Below are experts of layer 4 (counted from 0) of a mixture-of-experts language model. Rows are named gate (a neuron's input weights, with its number), up (a neuron's input weights, with its number) and show model dimensions 0-55. Each number is 128 + 24 x the weight over its row's rms, rounded and kept within 0 to 255. Numbers have three digits each.
Before each expert's rows: a language model's description of what the expert responds to. This comes from a sample of Wikipedia text that the model never trained on.

# expert 6
Description: Line breaks, section heading markers (==, ===), table pipes and list dashes, plus the first word after a heading such as Events.
gate0:135136125144117125110100117162138126120124092081133099120103154091145067116132156117122143127099160126142104095157101147105156097128132149090118137080154116109116131103
up0:116136148133107086154159154116081131142105116096091128083154097100118151131116098110157151156161096152100145162087142138132120156185133096124135139123136098152109074150
gate1:135143113108139122180158114167127086122125156124171138124090082126134143103158089143156165114102121118102083111115152140134116150105156148129145120104103138106134125143
up1:171134130118088104072121166078161130091142105126151093094157138117140139118128116080104141100149090096098146173135110140127128143117107083131135137121129127132141127122
gate2:108153128129133132135130157125126164169088150119155144151088164146102105142136149168122172145135099163138136155189111123119157140085120118104104155100125112105125101149
up2:087116115108128121145137106133122138136122100138132145129098132113128140117126084134102135147100100151114129075152115201131114110141160130125090128130125157132139100156
gate3:102105157123092149130097163098116115144134158144146125183123115112160092131158147128105110128121117121142152152127180096150111149119140141127104130133131184135118088119
up3:139126139088133136134145182104102159164147099194149118112113175140137101115150112127102093159159133113138134135161170090130116123136157126146139053091139156139135129134
gate4:157067145150139119142142104129127144118158136090109115075155147085091138133095120118142121143105122127147122096186121111121111098132134151129174135130139109124130147127
up4:126197097114112189102120152093145096156106127147116142131127103135141116129123147098132142117157125130098124140078154143076103128140154113116114131132141127158074080126
gate5:136088143109169164127105159144139080140148125163106148155074143129090109099125124108130149135133121142116123084136128130158128169149145069109111116110138126116150100153
up5:121098123120139175136114138134170112116147143110135156127161110156078149122128132159116127123090158151104090107123127152149160143160123135152164143116141118164115151134
gate6:109166141173138088142172142142123110169164126136129122095160109144152129139103152129170103156124135132140155100141087128131126125128116108142096130114159146144161131102
up6:148139107122150148182149155108104118135100152082092125169090147113141126147152146158110102112156126118070122124133089149084152146143130104145153156121100135149124125146
gate7:072103123122118133100127137128127103174150141152169110133120127165136133133158144133138071144154160125131102143126122116114199128151168113129157134105089162132147157119
up7:159122134095085146139133110143138085115133133139122099114095154127143120135138132158115123132135132107148116091181143124134142165104110177139185134132160143102134118144
gate8:132176113113140195145110124117155102141109140136144165152124162141114120174170121118140148132127130119122095155126128128146101201071143169116140173176132138097169123108
up8:155097086107112105159109112134131120122127115173114117155118157166088130120115148102121072120120146189108143152104100150114175135136163142107100146158130145128101176089
gate9:124068089100125092139140120088123096142114146075110207152086135140106139110139136146123112134130122143180144184123158108135127121142101147124120134110084142163130148148
up9:121120166154156146122110138151148143152110117192157095078152144122145140200077133115170136137072114132081145106123119107120097145108141111180150114134154151129109110142
gate10:112115179156124107105088126105135154096128159129155130116114133146132131127163136133107116126140122119132117135122086127107135176111121087142140125141138116139126127194
up10:083166118109088131122124136110123140149129159118123094126131127158114070115168098111129100132146082135124122086128068136137136140067168108098133146209113133165166107119
gate11:099103119143122145105154119106129153151098101079126084100072152105127136109108096141117122139153142128089170115119145102156095111137109114156132090134137129131146125109
up11:118152122125104120111169149113156150118133140128155114072109077103103169140142131121148182110142126166171091092149126113122146150119129161100128117067135106138128116127
gate12:155143139162126136105094111139118115142160128154140182093141077147166153182096123122145144139096114158137134169106109110166131120142145145134125153087136142095137098064
up12:138134106122109136117144197099104159100138143148129153082102112115121123116106155111161173116105134122124122134098148169160132118115134137162140140151174153124113094075
gate13:134149144128075162125138095112109097113136137139137136128159121095149131122095122139104160148115096181132116122116125151115124172131129127151120163116089074158135140131
up13:142137101120089160130132138166100127132133140159144167112113132127131105145147112140137175123110177116108155116109065166170112125130143108100113139159122106110137129145
gate14:148151136152127144130136158169133121191109087149129159125122145150151141147056130111140171145110126145124133132107097145103115102151135108152189129128123158103148092150
up14:118122154142127156124125124082111165102116117145145149106127123138120140101142131154134091192121151157105127110126100076108104158153151117155172126123131116120113131131
gate15:135129157138130162164096161117119146122144134146102108096118123116115135143128104116096148137104126112154149128133170131093139116082180152134121113068137111122138126139
up15:143140163133117123118148082099087143140100107123130130092131119082142124075130099096116067123151124156127102091099093124147125126135117138133112116159140150123138076104
gate16:143147156083167153167108085152142119159109130141131133135141132117119166127099167160121135104161117146116143115113126130092162150116144133147137140152138149185099096118
up16:122096132151137136089102134123176153116133122123151152082089136165120108150118106133109134124097112143097157161093109111147131111121106139174147118144137104137109136117
gate17:117178151120045124121105124139134113118150109148148119131096078136107121116180138174173174109112125118159107045147141124152162124131140107140112154150117126146128115136
up17:159172119142115117133120111113102111129153116159116142163106123099033121097169116114168160123108122110159139116115096099118122091147164121078152136169115115163128157123
gate18:111143117154158145136099131166117188121121130141164136103112115072130135170134114144086129167129113137107154083129103146145142137124089116120141121153124168135113116112
up18:148171117131114116134136114052109087138154127079127183128131126105114153110112157137119151153114170170162160084127142100118142119133113159123134144135143086118108088108
gate19:127099156156144130143103104160131084168151147107150108139151180089115129156090142114118103154172116108132169124159157111057135152135116106143154127131151116127126118098
up19:155161177121126081133137117105146148151120152106097145102164125158121095113122117150138148115097152108115162095052117110158109155147162119121116105131147089136117136147
gate20:148128098130138120162123115132163119089134132124127150145158121139125113156106111149142126147165138165130139162122144137117113101132107115124154102135129107130122113186
up20:101135134167080098112165104111136107116108140084120120128123151117117124177109129172143135118091108128126127121132091119096162091121120154178115128120109112151095128111
gate21:080109162145111132107097135149127138161091111144103138144132117115116144125116158157153141153164115138109108110118112116158162098178113183066129156091125058100121130151
up21:142124118127121139128102083138123105096177104137187157134093108113125163113138143136127135065140119126116124138075156130170115143102134080164095088173134136152157125087
gate22:108132154080158102109143133131113134098140092114123105150153128154132117121123166098119123123097098156130096128113131121157158107101103121103124110078169082155161151079
up22:122120120116135135141146134122103120098150034103127122169153141139108166081153145107133126076101096127145146097082131067139121094121128127128148104120141112148119152136
gate23:147145122129139169122110124114160114124104120142144146146133103093112120159153095091136190138104152124104133133127165154111109101118165137138153114125095109095168107108
up23:142132096110120117104161148138109132093117104140115113135130133138142142110126168121128102132158134117115119108107155118123118134147142135110123148121151138187085148112
gate24:112109141113100106179167109151143076151107107150075101119115134146143142141130125106117057103111106094105115160177106138128116113140144152118115132112118169135127137084
up24:137118125122108110197127171144165137112114171138110098112072128126167130151148143154133164128138167113174155173117113114131169087101126155106114117098108119073128160139
gate25:141117172142132182101100143119131157125127070133114135120100150117142145135104174159123125108132136101127107090103138147161136090149101133101138117098131104147112152155
up25:139092136139146146113117103097133083168095170124133138151155135155133126122073117137089126170110137147160119141155142113172150142138119079167142118118143101160136095102
gate26:131144078160120101127126122132161159133145102129141114088141142131126150114170138149109156131173090126129127161094139134120145122083088114160128113196121135117122151132
up26:123144104141111121120104107140139113125141163154152091082161129144133103123141141114139117129059116086091095137124147139099129146102121156137110148127123091085164113129
gate27:153122115137137109128140122163120112087146133109134148143158156167102108177159151159125139131116148127123129157154131152144170115121090126128099116145115091130175097159
up27:076119151151147115122133159124170189156140161110146103109138114082127122132160124070096116169153106147125162157104166135131102114156122108114112124139097150154146099125
gate28:152109133171099101132138127127139119120172154157129134150103165088153115172107123121138135109132064134096185099164097129130112146124119130130133118141161138099131121136
up28:154108113153118115133150162171162123110180123132146101106122164139122077154122168122126125121122127111103156129150152125125125143135103141124161123152146133145115114127
gate29:074141094134149133117159145117125140073119116148134108141171126152122127159114144157129135132113118094114165100097121097126098128137126118110141144124103134149108131127
up29:129154116145130142128167113116137144129125120143115145111148101125155152107107078122131153125106138150115129144146131143144132132114133155142114120152150120159111145140
gate30:131151109161142141107121168091107129108097136105155121127097123121110099095111174110113104155141094179119132149129082162107118141121131141146111115103130126135115148136
up30:141103113086137162128125091095095156111056076123096125136170142137125132151147162125136119127103114167156164100160149143120118101120145144165117101107131135159092090131
gate31:090162147102098109189110140144134153150111144145113127160135134144154109092108135138107116118117144100140169099191137186124120132167131107123118156128100132177115129111
up31:092171145161137131140089089193153156142129080096110098131130109112113099110099139125137125112139136132151113144152145139130114112104134107103101080128137111134132172117
gate32:118132094122102104118110143130143137100098111102167143110106147125139079119162167102119117049125119128124147111157105168154112129126142159134144144107147138142120141068
up32:139117149095110145139158100124160091109122127123100125122120078103128173130086103087096116119108120127159174153131124150106145129127164175134129138170159103126109113130
gate33:100087130127124128122112148131159151109141130117156110098125195108142127108099136087158115118115122117130138116108097159140128113147155157143096122092117140108134151135
up33:148123093155123152121150104132155110130173098120092117113133177073138109133115185201151125095127153081147170098125085131137164129147130143168081089139117113098164143142
gate34:072161102119090066121109133103113145143133120171126148126140147168163121150144103130150070154094172112095099150092135137100140129103135156094188141145156158151122170108
up34:080163127130110147154165178138170142128152107153114071119129151116153108143140138160152139105122182148079108130092069136147131140161115125124148068132165143145121178113
gate35:133161121133102147109112124099161148116161090152114134101122165104089165104140099140104103137134133111140161146122155135132135127110111131105167123129094160110176190147
up35:128095113112139117114187089144184093145124105122163151133150152116143133116126114136144133115113158095163096113115131102121108152172118156146127130114123164128121121135
gate36:115079137145151129176133110135146095119141163140139118089137147146076120126159125073131154093165106112134152193136134128175166147127102121158157135104145172129154156133
up36:141127159153128110138136100112171127121079081094091106141100167140178147115103092145142123093141128130151134114152134110138112119077121152118090113125144157135118154129
gate37:157096113142158105131168110150116154118099114136121151106089152160168123095144182129111098115157111130154164121084107141137082130119147123114105137135148140099151126114
up37:109152176110138139090141140137159118125133099148128172122133127117089113144065124129136141159129107101097153151125097152120161132140158129147149144143141138118151143112

# expert 0
Description: Word-final syllables of non-English personal and place names, especially Slavic, Japanese, Arabic, Turkic, such as -ić, -owski, -ah, -aki, Kay(ano).
gate2:159096133133149153114154103111109105151115133161131135133128116105118099131086103140144091111122095161099143117164098123148157099167104125152119133123130156122108139162
up2:114125119153141139126118151120111154172134111107081138113121161153081102185124109162123116112109147135145118117149153162134164120130128109164172133107174153129123125103
gate3:125125172130107117145126115109103125092128082088133122094141134103090111139093140138159126154131127134117100122168096138145097096097128154138113119113148126110135146122
up3:104097160157113128140147123134144113155178098103145135131114095132109154058097100165159134119124158123111135189075109142134128130142140157137071159130141180099124162110
gate4:119129114110124090072071112136135112123131093132119149145156163145089105134106105124162118113081136160122124100123117100164149169165152094130110125134096117156139108152
up4:156100106120136124137112093104164139124095117094157155154120141101132091093103120141137136149124088134108148099134126184146130099134140127081109140129124127028104138128
gate5:085076121118118119129148100130110116133102120137177151156113175115093095121073146132145165144132129124127105129117151151116112128063147117135125132151166115098122109136
up5:191131125118114140167116143147118147153110131130140139140104119088123091134103105119145167119124109157131131134120174137115109115092133136119147096127124127159117134104
gate6:129137142125130150126081162156139102164151164111100102117112133139121102126113109123118143138135139134114088121140129144114096133114121109108136128135135137108110143148
up6:148126082109182134157151171168138155135128134123098132144126152130120144134111157160147098127145065112153125141144134104157098122137131148099123100085127128133110161132
gate7:102143092091151113132132171116082121131095102138142119135106127145092124130165112131125109135147124107108110162124102134142147122112103132130130146152104140077169162113
up7:090140122148125091146112145125088117155141101153129165126095124148073123134170108113143098146156056111122157155131105117129186147109117095114096100145127149129152140123
gate8:118089098114132116144158128136089139118122149171130118152109128090171171148078134119109102095115141115163135136139126148137119121094103114115108143114136112124136122125
up8:130108123151113137123154088156124127124102132097178113134145107103136137137109139112137106113116167155119102131160103172126169173148111162165125113122144147167116095156
gate9:122145142112104103137154105074102104120115139164163143217115116160090199148172141100136094150129141096132114143140142162121154112111107127116127106151088167110155150117
up9:106146099132109084136166111146091126157181125140122144141114073153109117120111104099141113110146184114125145130143152143123127130122110132126144130105104119159159101167
gate10:142147124132138149098148147143134152109024163173128119138100132124106146158109147129134134142158136130117119119161099114114107103100141145107149109097134157131132143158
up10:156129142084148120124113121154117165127126151115097168125087133111135068185142105138116121126130130140164152119109135120170089141165114151139169139136197137148151094156
gate11:147146114124132153153149141138129128146094136127113126142117145141158104161112117189150172136130124154115106157137155148141120110146091149079103090182109164117134124087
up11:117105137149115178134107134149108110132136101111111133150120138121157139114123084112142091120098137112132177157151067125081125116093153135120152108117145132095134115144
gate12:118126135137118107138142133128126106134119127125100127127133198113165085137111153099139107112152124147151137109113097146176104130103167109093136134071163105121128095140
up12:104160154149106092168139140093094118098145129124105145118099104140077085108097145113123127186091137112110147149117111094116081100157155101131118139110095124159117107099
gate13:114113121125101109122179121088163116105127156127117119165103149132112120072141122119143126133110131085176144117117120123085092148149103145138082127179120117116071148088
up13:119102137109114098116145141114141131132122177130121105136123137132142138128161138163094107165144120108133107100120121129152188123080149155141125181174139174123100169099
gate14:136111105103131173151095130155136148124104151130161112143139113160152116174174123101085109157093168123124105157104118112125087146139132113132149136127107120133111116121
up14:075160138117116111154128134141137127142107165107088148141106115118154162112151152099101103091148137097109092170099139168098158136149119080098099139113130090123122117122
gate15:152091128156132154157130104145131107078097091089099139114108105197147158153101119128114139105122118118134190136109099146096119061117143098183096137121143120126157098146
up15:104092121121103132126122127111136115149129091164139125121131142123155127103103088085162169112127121126159164119113100116106138129161136148140164116177129110109164096115
gate16:137105110102128103082101091150132113194123128143120100151121112114113149150107111120159120113149144143121131144157129175131146113127086132142143118143083142096135134131
up16:121140081091145140142124101156118173178139095150125159111091155125146116146136118115120161134146146112105086121153146129130162143085141118154153104112086098179135133129
gate17:201165104173120141154139121111150147125160138108152146151141140134120116131133126166123129137137102092155113118083127118152116151148126124083137093157142091130136120112
up17:117113111134182112134131160145154128132132074099154108096145120142116155099198093099143147161167165110162135101126181168152142158149111079111120120136125117107104180102
gate18:140150187114082158103152094131113161160131134130107120129103086135164155116115162138101152168122111165090112151117098097164142155147142152104123131111127083153148159146
up18:109126132141135073154107175090118117125130158133138124147171173103124114148093153143134104086133129125113131120143183149115167115162139130104115138105088143098123068142
gate19:168142147176119092109157096118122169128142143129139117118113131074112075137134134152115159088099134122073173100135154130139114134121163111111108163132161163160130165100
up19:153133144121102160174139080167126115149134120110121121096081101138117173137098141140128101135128156147096148156104174140130164129121088157166091140120135184148159108110
gate20:149126116104126145158156151152110135129126082126127120124106077081122115091130171125088118148156093118156120123171157173119126125139191111102185146171109094137159170124
up20:173105144179173180119132173129117097162106078117130137121164126147124146138118128156106112116133082129143150113078115137102185158173118126116159188139133141147119143151
gate21:164196110104127110104139150129124125087131136117132113165126142132110106151094131143079099134141122133169147143126110145163138131131146103131112156090159150139155154183
up21:105164144113131104138141134135159148167064139153107138143135109133174156142110092115115104076109115133108142160141096125132110138161152130170079104119109115152157124168
gate22:090086137149151148134099121109140168138090118099163155125133147126106103081123157122160115153146142126138108117121132140118141145124143112080124142119132108113125113134
up22:171134143143126089166145151108172120124140107108128171142142156107076137138156097129188149126084160131103125109136145148127149143116127130139168147131105150135123144145
gate23:111105089132149119112093093108140136120121159161115088103118090176115159131139140150136128151127141128110168153113110142129129081114165144148139135095138191130160150123
up23:167062131183115085145138128165131143176176101112150120119116130120157153143116147112149144163166147136135132100121119147125128147119134167110105152136137119157115118118
gate24:188160122109150147156115110136136134134099099129152122136143117117107120100098144124133153152122114108105106117153119139109107121081102105090085134127084115133159176089
up24:119106147124161135112120136133169107146122180114123105090125163129104098127128131134124136129138138127147122119119092132125099110085087115140138137129130097116122124133
gate25:133106115151105156112174138111110111149108112128149177109156090167168136123161113110116160128125159160153094101130127106156136086113129118104116133116098096100125080109
up25:109137143143144125099085123166112102127173156142150130106105113132110175105109102138118107119118118109114111115119129095078095130137127133162125125121147132098151136133
gate26:163101100121153116125107115103121093161152115085072130118137112121102145109093124126103124125140140090123155092115120174101174114110101132171128131145092099132129105136
up26:120117142130131124155131150142115135091145092124128124118183134115120099147151136098199137128165133159102140123119101128101175145110159083102164146164120141090108130112
gate27:118131140116122169125135165112139155125128074151134125124124114134139155146085158114122151110142156135156143120174136145142110107160115144087143106168149130127141156107
up27:115113143138147197153148115102149116115165137165092123125159148070162097136117129132108100126119107160179121145156155131108139153141133102143152139153187137129166144122
gate28:139158115098113099134132147067159132127141144125107087144147122110105118149102132164155122119149123106106121094145160129160123145144136145122156120148151068074110113125
up28:109139113156120138126139140104135114153116100111165157115124148138128122126083121123116141158121103107085137109113103131167058167126140116082129128131120135078129075105
gate29:130144124158126075124106136136110156118125143164126112125096182118071154125118135072126134111201112131153129130152126133148157159132132122110123168126132159130100155153
up29:154111141131117151135128095122192093183162077093117140165100103142187107138178120104102144129124166135153078121119100075160134158132158169123137149149098122113097119118
gate30:140130121147100089126129136114134115123137143144114095130164145111144104131133141157120112080115128117118129093111102136115092103113156122135112100108132126123072162098
up30:130125114130094103153114135141113109116166125132187073124166116141125120132143123108091134081120133106104116144121100126096123131124162143175154138171170073086128140136
gate31:140112132149119160148136131120146137127128150151127118116168139107155121167099069114161127117106133097183100150157122137101121117128170150084084143134139122107175085109
up31:069133126126125141101117118148162096142134163123132119080121140117198126161141150127098094131089131114127170095125136124123135150149146182121158152155122126137145122115
gate32:104172115120144134118090123138091129088127125068140123144162166095154103093115096127090124121132118094119144107138161089134096113108167169094097097191077099158138100143
up32:145135155127147170068113126145123115160141078127142144149122111089085173108111109140141112104137089122117138120151083104153107120112129123149172112141124192137131107123
gate33:139110156120136158141141138153132133108102142170146150140055084123154162103177108144116108106123089131156070125132141127128142122115116117160164121144106057149114117144
up33:069121127082126152162106111144159091155151091149145137157094140093155118156112111117120134065195121153072138103124073107152158138122124137125118139128132138138134120156
gate34:158096129126157147108145142115138126088105129114128152081117120116073109114114169106134106102133140096122147141124166142119176126092079133141148126120168091124149100107
up34:141098150138126148125152135166130170140126130132114138111125128099100089149138122137110085125129078089109145120118099126134092128117143117173148114121134134106116092103
gate35:115156108132151120085141119088104094137120101130152155115092112146175136112145098069101113111108088138125139112105132107142119147163091112133149123200118103132117131140
up35:116119077133140111117134128117101132144142131129088106162089135136078104128157166114132123133132126167159157116134120089140148109102100113146128125116138163097080116111
gate36:092080115139132091176100122113103091134087157097138168125144112131153128136109117131134113139104121123148102109123093130127132112105144124122107127157124128130137120097
up36:121111090108145190138168129148130140103119110178106100159130118131104132152085177125132169172147138129148156132122106130140100139136109184101142113100108142150165149136
gate37:147156150123139130127145179067111137071091130111133148132150140114141129115158134119115124134121119121115113152161134094081136121156150139133107123134116123115102119142
up37:140110114140128106132133146141094123127119141122122127133132141144115116114137128118141116125128134116110163131122094131121120130147114151106127146144094086102126125104
gate38:161161140119121128106115149139166146136118108138121117053145164164141122147125162095121151124127149132139125101104112146147141162103139103133150133139146105124138129073
up38:101096136096091102120100135126121135126119179088128127101138179094111133166134165135115108093113176089113116120134080162172131135137136120136149122123122137086123117138
gate39:145143093160125118124147139119132112165092108114136117142093095108158177091103139154100080100129081136139114094108123122112118135071108160124140113176145145163137136143
up39:126129139189137171106151143145124072099129192119137093159095119148115136103101070139144091118147143118145142192139147146134143114133110142151115093079160117076108124131

# expert 5
Description: Suffixes and whole words that finish nouns for organizations, military units and roles, such as Navy, Committee, Battalion, Civil-ian, Organ-is-ation.
gate2:113067149149119121136134107106147109134158148116177112127166135111139166100155120169102112078112097104106122110107129148128144130170140125118101117129124158093097147124
up2:119126112112090134078080125137145174130146142119114144092089179143133127137142140137151113086098095108096141120171077097144106134140142115174166095095107179116141113128
gate3:136119161115130111134110086127101155141108085184145154122137111148140105111152126130106145134119162115171152132110187087131157158098154113108140100153108116116133158120
up3:166128101117084109156161123133153107110081140132139125125130123110088172145126111070164104130165164117099121105158171088114123110147139166133120132125097090127154146122
gate4:122119119149144119132116144111115120116115144111128141126112132105112157130105126092111178169179115156094162120123119097144135103148139162067132121156196143079100093120
up4:143123141117101144127099167147100142111135123119143136129125109181121125133143142140100100121127127101112115133136099114148150161088135140133103091113075148129146189149
gate5:129172131175136158108172091134197120132114123114143123073099070147096117130149103117109123089097104140148131167144131121144101148133120133116123123127119135145132136119
up5:111142119133117166109138145130122133127116144163130112105082122122144077151122088134163123112162170124138155100125129157114118122140130142162172121136136115089107098129
gate6:154113119143096116141134141138170122130147142143136131152130090126166169169075128174115165146110123131146125116122114150142127133145122107106142138115116120113187155169
up6:153142101118136117111125136158157147126166161135114088140173128156153093137141150132106108102181108135162089118136125112124121128104118134140105159149111137168078078149
gate7:107157121138128115093150090103127155086112115140122151173144163096131130130137094140065115113121140143145130108156139165147132130140140097129127135105146141145153153127
up7:173102148151131119135110127172107191131148167133137135162138102143123103089146090136127130110172120119170131065171159162152140146096148131106120095134103110157149102169
gate8:148149140137131126115153149132091140139144152143140113134145159102155176108102087153127105142152107141099135135150104123129166138133096129145122137133097071095130117125
up8:190103137113106150105110158136117139153113179132130121152108140103111122110145108141097116134106080155147141146156131152148132111114166169121152135182096124111126176118
gate9:137120141116132120117134131146124162108122149167108137113092105118119100177125152110132103163115192096136109112135193108106123161095081097098153092142100125137080102135
up9:095147134151099124140140113093106081087117144140120140106121126114162132126125136098117134101153134140156159114158133135152152120080168099121081120162113122127112169130
gate10:091110125123139136105119107082103123145114118163126106107132167131060111115131120077161127150146099129115108114113130154127106116058107159155118126120118136151102139155
up10:136140169161138120079141081133181131141111135122102128117169109127149120106147148145112107136130133162085123141105129122118151123124117135103096119199154158146143120099
gate11:131126150164101126089101104133166141134101112133138156127150090107084150183154128129066128134121164128095109126126091137155086104128137102176130109095128110130135134140
up11:118123112096099125135140120105129105132144110137169156151167167134121130131105165155102173102117162141121109136099169150167113095157150126135094133104122141156113127124
gate12:137149137098143115085132118140168122112124137111116118145150153111124155120132125140146115111107100120164161119153121171137134109092135090129143111155151138135157180115
up12:148154118178116129158149121160126145215106167144121098132089127134178153121120112133171108101076095114123157132106128102111094110128130122119126126136145102127148146163
gate13:137134131125136146125102150141113177107153123106103146127096150110113133146130134115149151165121143156108072183123103115121117132117084143173145115120161154165126120161
up13:135116144135128118156140163121190107098119106084128104104138115120133096150136120165151115146103153136090113134118123096096055133121124123142164138084092130116117112122
gate14:142126144116084122104098160179140099118140137156107140140133148110134134125117151100143126155093103186133146133111115087097191104088091115154135105115140136127122099134
up14:145130141134158157127122097157119117102137150160160123090096106103108104129142143127148136139122134146153117115137100124133136115148100154164150093124140133097151121106
gate15:122137140166180105130122164121095111152134098122127093109138125163126115126119168118161175131139111150128112123143094129117095123137140098131124095138140126129107172134
up15:162108120156116132147108149191110137127172112095155161129108149111174139141102136151129109103154150096145099149164129157155112140142161157105146130110035122150137137107
gate16:164113112120126132113121084110133157179131117113089149120081126124131129166145090104126159132115121114170124110121105162112116175199104107155142143061121147122112148155
up16:111126176169126119103124121133105197112073157098110128106136137179123122174142100132181150120098139158115186143137096137144108193132129125115155123101117116118100126149
gate17:160101113096145125119113152141140099121176143122110079131123145131159148191137120131126141136125144153161153106158101131197136108112152112114153133155150166143104179120
up17:144141100154124070144152157175141122144138110114101154152159127131121139134093106133173110136130090120142173156131121150163155133127171095115122129118135173151132107092
gate18:133145114144170169096182157180141141140087163120144131154121132119146172118127116152122167104162136120115124147108160148140142156154182101106110149163137148097091152089
up18:153142122147122118092137106135143120126121132144153132105100094106137109114139147122142117099129083130104168137158129153141147131107122098125114131122174109148110143121
gate19:172149158179143160141140129137143153114102099127106137115138111101117127119132158166135102089095115154145104129073131168164186147135128149174129130163148142175150157109
up19:086135154118125088178132115069140136148116125121111143119154093113102147131083102115180153127114170134122139150118108142099137161095128150136129139131157156133149165112
gate20:124121123143124131166146163177099184121147127123051154152152145106171124164121119157147142102121137121091161136155100124146127154109132140138150110175117143099108063133
up20:143101122090112154120152119109131147106105094104106107119116101125190084164122117123148109171101105138156153184119103104142105136115104130118186115133105165114134075111
gate21:119133134120097112136122104139094148144125140137151104115086117131107090117162156127145097143168158146139119160169135189096156118144158119135136124192147188128154168163
up21:129145158136094129118144137113141125082120137146158113135117123102125116098110133171100115118154178141117119122144174119124126160160133166111095081120147123100140155097
gate22:138147129102127131071127194120113130138089158135109148137092167079101118090144167098140124150079106112149150167102114141135110072148114145098114134163172128124122115143
up22:168142182098121083110100148117106138189106123129127133127067149119097137088098112120126114154107080091155124130125093150169128125142107126123107152132128109148145142135
gate23:091153139097131137128170151152111138106139098125128150133097153087101160100140131106146146137186158129104162099093163132111109124124119148129124135138126101108116159134
up23:131137102124144133144108118147141115152120134134133134132079177169134164134090111144096129153103120139121124157195150116113126144186089111134137104145115129126102145123
gate24:122150122149195154154122108150162136124118157084086104085137116130140140113138122128121108115138128167123120106094138112091110128149098120132090143129166125127134167119
up24:134157105121126065124134114123129143136154110146138140137126184131118100120150141147131103125156191149178140140099123111138151153153133122135120089119124145135123118115
gate25:164106134135111123149151105157101148120130135168158123149140139129121117119122132136145161162141134124123101136126160127133134146142188147110160161159111135095103129115
up25:148086115126140141163119141147120124138132130141161129117118097121132088126161107122146111127166149106147121139099152134105092160131151111141103061131132165093095085141
gate26:109140121133149131092089163137169136113152113084123097135132131144156154143136112125150118160091111144076112096150124109118107114095119136146131094129155158107126130142
up26:135080148142133155181127169141104134172121130112142132154138146125112134133120130158125125120129119126166176190126142157123106130102130111109136168113134089150119147125
gate27:084138108142100111076135089118154137094134118085124140129121116141144114124094099128120068100129080140108184104112130195107161113140096132161106152110128127120124136134
up27:116119132120166131132118122163113121156099129112139116116153125123136120162137123100143117140098095163106170149142117148129151140095097099158145146119153155137167182143
gate28:165110149100129128119156173168138156126150165173133145116109133135129123162127154119101130136131160132114113124128145117109161098140152130110062089166096140135127148124
up28:130168137134095175125131095156094099115100145147104098124106130161118111135152106152130138163139115147139107130107130141107141134099115154112132170055115138100112154134
gate29:098121122124159123139149133124114112149143122131164136153127118143098119131106165153098150151118107075133135102144141143116104122125114141153174103120103126108141119102
up29:073107131141108121120104157116131157117114123141114107083116157128141120133092141121095099146131064156153135173148162102129145106093114170100114082104137121160120134119
gate30:145111173143138095134142165134093129121125162116127176116157138125107181124123149098144126101124101159137113077131127148109159119102114167128120117147128127109125113130
up30:088151135163151165118118121133156131147113131140126156154178159140149124115134103155116108100136133091132151123119117153111109108127181131144100137117113138142101087111
gate31:118134112128152096141123130092137103134092131148135130115095113130113132168135136100147129109102154119142104118159136126133130114074135127123103136150133154098080147180
up31:141109157098116119124150132105142105158113102126121126091126124148133142169127127151073131156117105123153105163144132116135114159121153113117119141086133099057158183105
gate32:136079152168116141105143085122121164102142130106149132173111133115179129139130102130138095141171156133081095117116128128118112164173119141128173137148103109100133120108
up32:100144142135165147097126093075170143133177124162098117092120108119165136072140121134127157120155150163124157139131171105109120104138140126136132152136127108177146159093
gate33:168105167138099096075103102122120112133117144146155125095125148088186139122142116124132160169159130157121095094118138114146109143160130127118148118117152072128120095112
up33:137107135144136102166148084110136103151104154136118119127145118136110131157157145096208132144154141121135104136137164137105102118095142136117136138113134111168126120114
gate34:125124120140122108175109119148160118144121109142129140130160142098089099121132113069117151121096115133139149102179135165117161133123160153156080113141137121132091132110
up34:125176136129181105117079140147149146168127154121141141111147105113147148135126128110147151115119099161146125107110143102108138101110107123174124133184109142089115131142
gate35:164089136149139148145121112121166142128145071132144137134149105087116135107150094116128160115123115111100147116141136153094175117102126146084120149134113086084118105151
up35:139143127154117119168138138126118124126138068119119101110131148133169147108136144131144115102130108087123120110159117100098126120108082150095134128086111146132142120127
gate36:091129153117183131108151103109089101149099142139109119138147163126169117105137114094123109094087107114175155107158128153159115153162139128089174114121136116124106133156
up36:136158110141098134109138128144149138105116118095112115153187137136136171119117131108174134123095160113154106134100112105138103109144112136110076127107105079155165168139
gate37:128105108110102144159121150098152084117099162134088138119124140137134119082124127129133119152099185153109140133130135154130171139082121143132139084143173152132160139102
up37:141115154103137104161138100120085104135110123113104146132103152134136144115140197104127154149110133151156073097107128168111145124163148123161121123076135123134156148107
gate38:120138145150095122123107123153123118143122158111129102141135122090134149176135092104161145128120158108108146098114114117113104141125127078140123134087141107083135134100
up38:132068130174134119125136103152138117095157151122119110144169131087155120132125129124114126159128148089132139130137114136148190082098152170143162134130133112113150123116
gate39:127117106132108127149123120152122103146124103155137112113145100156136110120121125098096078139126109091063121140134146118114133092132150187118117099113144132108139104129
up39:068122115120139155147086149171111130117120134084110157122127122111135134144125152135175156092147169117157099136113127179122110126131110166169180127189141105134143079143